From a checkpoint of a small mixture-of-experts model trained on Wikipedia.
Experts: 64 experts in each of 10 layers, 8 picks a token, a shared expert of 128 neurons.
Training: a variant of Adam for the experts, 658M tokens, 13768 steps.
Below are experts of layer 7 (counted from 0) of a mixture-of-experts language model. Rows are named router (the router's row for the expert), up (a neuron's input weights, with its number) and show model dimensions 240-319. Each number is 50 + 15 x the weight over its row's rms, rounded and kept within 0 to 99.
After each expert's rows: "mostly gets" lists some tokens that are sent to it at least half of the time. This comes from a sample of Wikipedia text that the model never trained on.

# expert 17
router:55 33 44 27 66 34 49 52 43 74 27 44 48 45 54 34 26 54 37 44 49 62 61 74 28 49 65 62 12 44 59 79 50 63 64 47 50 55 72 63 36 38 60 55 48 55 56 28 55 62 67 40 46 26 26 60 28 42 56 53 52 41 68 73 64 62 46 49 37 25 64 42 32 66 42 41 47 57 85 30
up0:40 45 51 60 38 57 51 40 61 49 73 44 47 69 33 53 27 25 65 52 57 86 42 44 52 46 85 60 43 39 67 59 88 60 54 62 83 64 47 50 55 46 38 61 56 63 41 71 60 85 53 24 35 22 29 44 47 43 31 42 52 40 51 35 51 48 75 47 25 63 37 59 44 65 49 69 72 37 77 38
up1:72 10 56 67 62 42 28 36 52 52 64 47 55 53 53 43 27 50 62 73 38 56 64 57 33 57 85 63 56 45 43 49 47 71 64 59 80 51 45 40 66 53 60 19 51 40 65 62 62 48 73 88 44 34 54 72 37 56 70 63 12 57 49 26 54 57 59 54 24 64 37 58 52 39 47 78 49 53 58 50
mostly gets: " the", "The", " its", " The", " this", " 3rd"

# expert 19
router:66 31 19 36 62 42 57 51 26 65 51 39 53 57 72 27 57 44 53 33 63 51 72 75 50 62 80 38 00 59 51 58 60 43 36 39 48 51 48 68 26 40 52 48 31 40 69 45 37 39 59 47 51 38 29 47 49 60 31 80 46 45 63 84 64 55 43 45 46 59 59 37 37 94 56 40 49 68 46 46
up0:48 32 47 54 41 65 31 58 69 77 57 28 24 81 86 50 81 26 49 48 50 69 16 77 67 42 34 49 62 34 57 39 55 56 45 30 68 51 36 63 75 54 48 78 57 51 50 53 66 65 52 30 44 33 35 28 59 48 51 55 43 62 34 43 52 54 49 39 63 56 35 57 43 51 32 56 23 60 42 42
up1:60 73 36 52 72 77 26 53 44 49 51 38 54 60 89 42 67 47 41 35 57 27 55 34 47 47 60 49 50 19 64 56 35 63 62 33 70 39 38 55 24 58 32 68 43 29 45 36 46 47 36 51 27 66 60 42 26 69 55 59 72 46 71 40 45 49 58 51 52 65 41 40 48 45 36 39 58 66 26 64
mostly gets: " the", " his", " its", "The", " their", " this"

# expert 1
router:63 40 19 47 72 42 47 47 55 51 53 32 44 47 65 39 38 30 34 59 58 68 35 25 79 51 88 85 75 69 26 47 25 63 38 34 54 52 64 53 46 44 59 64 32 48 75 70 44 56 39 38 51 03 50 60 41 42 49 38 51 33 53 57 46 38 53 53 45 50 51 60 36 68 69 82 65 55 51 54
up0:51 54 57 59 50 63 46 59 31 43 61 33 39 26 68 68 69 86 52 65 38 49 64 57 71 63 43 56 30 67 67 67 45 68 61 72 60 60 48 14 63 52 39 58 68 38 43 36 39 45 33 53 46 48 37 39 53 67 15 49 45 70 47 56 69 47 42 37 52 29 72 72 36 54 66 48 60 47 36 46
up1:60 57 69 25 74 49 58 42 63 31 40 33 40 39 68 37 22 44 44 38 41 57 83 28 49 53 69 50 91 33 38 37 53 88 66 44 72 27 51 35 48 42 58 69 52 69 74 51 49 57 51 69 77 46 29 42 36 75 57 58 29 50 66 53 34 44 25 33 46 39 50 56 40 46 66 74 21 46 41 55
mostly gets: " ass", " MPC", " Species", " genus", " comp", " Genus"

# expert 6
router:40 38 35 43 69 37 58 52 52 59 62 24 47 48 49 40 44 46 19 67 36 62 37 65 71 56 60 66 55 41 58 34 51 48 57 54 57 40 43 81 29 52 50 41 55 60 53 72 29 47 52 68 75 24 48 49 30 60 53 22 47 30 56 77 46 69 27 44 54 58 36 38 51 72 63 73 75 59 53 52
up0:39 46 50 62 90 44 53 37 10 49 72 36 57 42 45 31 36 59 61 67 54 67 43 29 34 36 62 51 48 53 77 16 75 51 60 48 71 45 35 58 52 51 55 43 58 40 60 40 63 20 37 68 59 65 28 33 31 48 52 50 42 34 44 33 62 64 50 56 67 61 50 61 67 27 59 68 52 35 51 65
up1:40 62 52 62 75 47 40 41 47 48 80 22 51 73 36 65 24 73 44 24 44 53 34 66 64 53 33 39 49 61 64 56 68 40 42 54 43 68 37 29 35 66 60 56 52 22 66 32 81 14 44 54 55 60 52 39 55 56 61 40 63 75 45 56 56 51 15 56 50 28 26 61 60 51 73 31 27 80 60 49
mostly gets: " int", " det", "Scientific", " Int", " ap", " impr"

# expert 18
router:50 33 21 57 45 54 55 43 41 60 53 49 55 52 79 45 47 58 56 50 75 54 42 84 75 59 52 17 44 45 44 40 44 51 48 59 45 61 46 46 36 33 42 40 40 56 41 63 29 49 37 36 68 56 46 53 50 47 48 60 30 48 60 82 68 73 52 40 44 42 70 12 38 43 57 27 40 64 31 55
up0:53 39 00 42 59 25 51 68 29 42 67 62 55 31 10 55 59 53 48 79 73 40 53 39 41 27 52 51 52 59 47 38 25 44 64 73 31 76 67 70 50 66 48 13 60 64 32 76 40 38 77 73 49 38 47 60 55 45 31 38 34 48 04 62 66 60 35 79 38 88 43 39 67 56 34 61 49 57 28 57
up1:73 43 36 43 63 48 42 43 21 44 39 41 43 60 59 73 05 57 67 61 54 43 82 46 33 32 65 59 25 68 41 22 43 61 73 47 40 80 60 73 30 40 42 49 34 55 43 28 56 17 54 38 54 54 36 62 63 49 31 56 46 64 53 61 38 50 19 43 58 48 34 23 32 74 66 60 78 12 57 49
mostly gets: " military", " human", " local", " political", " chief", " professional"

# expert 32
router:43 51 27 49 48 70 41 44 36 64 38 36 60 50 50 44 37 44 57 53 42 66 39 30 58 52 47 25 99 55 50 47 43 27 51 51 68 55 43 31 28 42 46 41 26 55 45 49 60 34 42 60 54 65 62 56 59 63 29 41 39 64 46 28 64 54 56 60 61 51 56 52 63 63 52 31 57 52 55 49
up0:44 54 42 65 20 35 65 42 16 35 75 35 73 32 33 56 51 28 70 74 58 32 42 29 63 56 25 64 45 46 38 33 65 52 49 61 62 39 32 51 63 33 49 48 33 51 65 56 41 48 68 54 58 60 48 58 52 53 56 37 69 60 78 76 53 26 11 45 54 30 61 51 27 25 49 52 46 60 53 46
up1:58 45 30 31 62 59 24 31 19 70 36 48 45 67 50 59 64 60 27 44 50 45 37 57 35 36 52 46 84 49 55 61 34 31 62 51 99 31 51 59 44 55 64 50 51 64 61 60 32 52 29 51 56 48 68 40 39 48 42 30 34 32 47 42 61 52 69 57 47 51 54 41 69 38 29 52 41 30 54 38
mostly gets: " research", " much", " came", " test", " interest", " pay"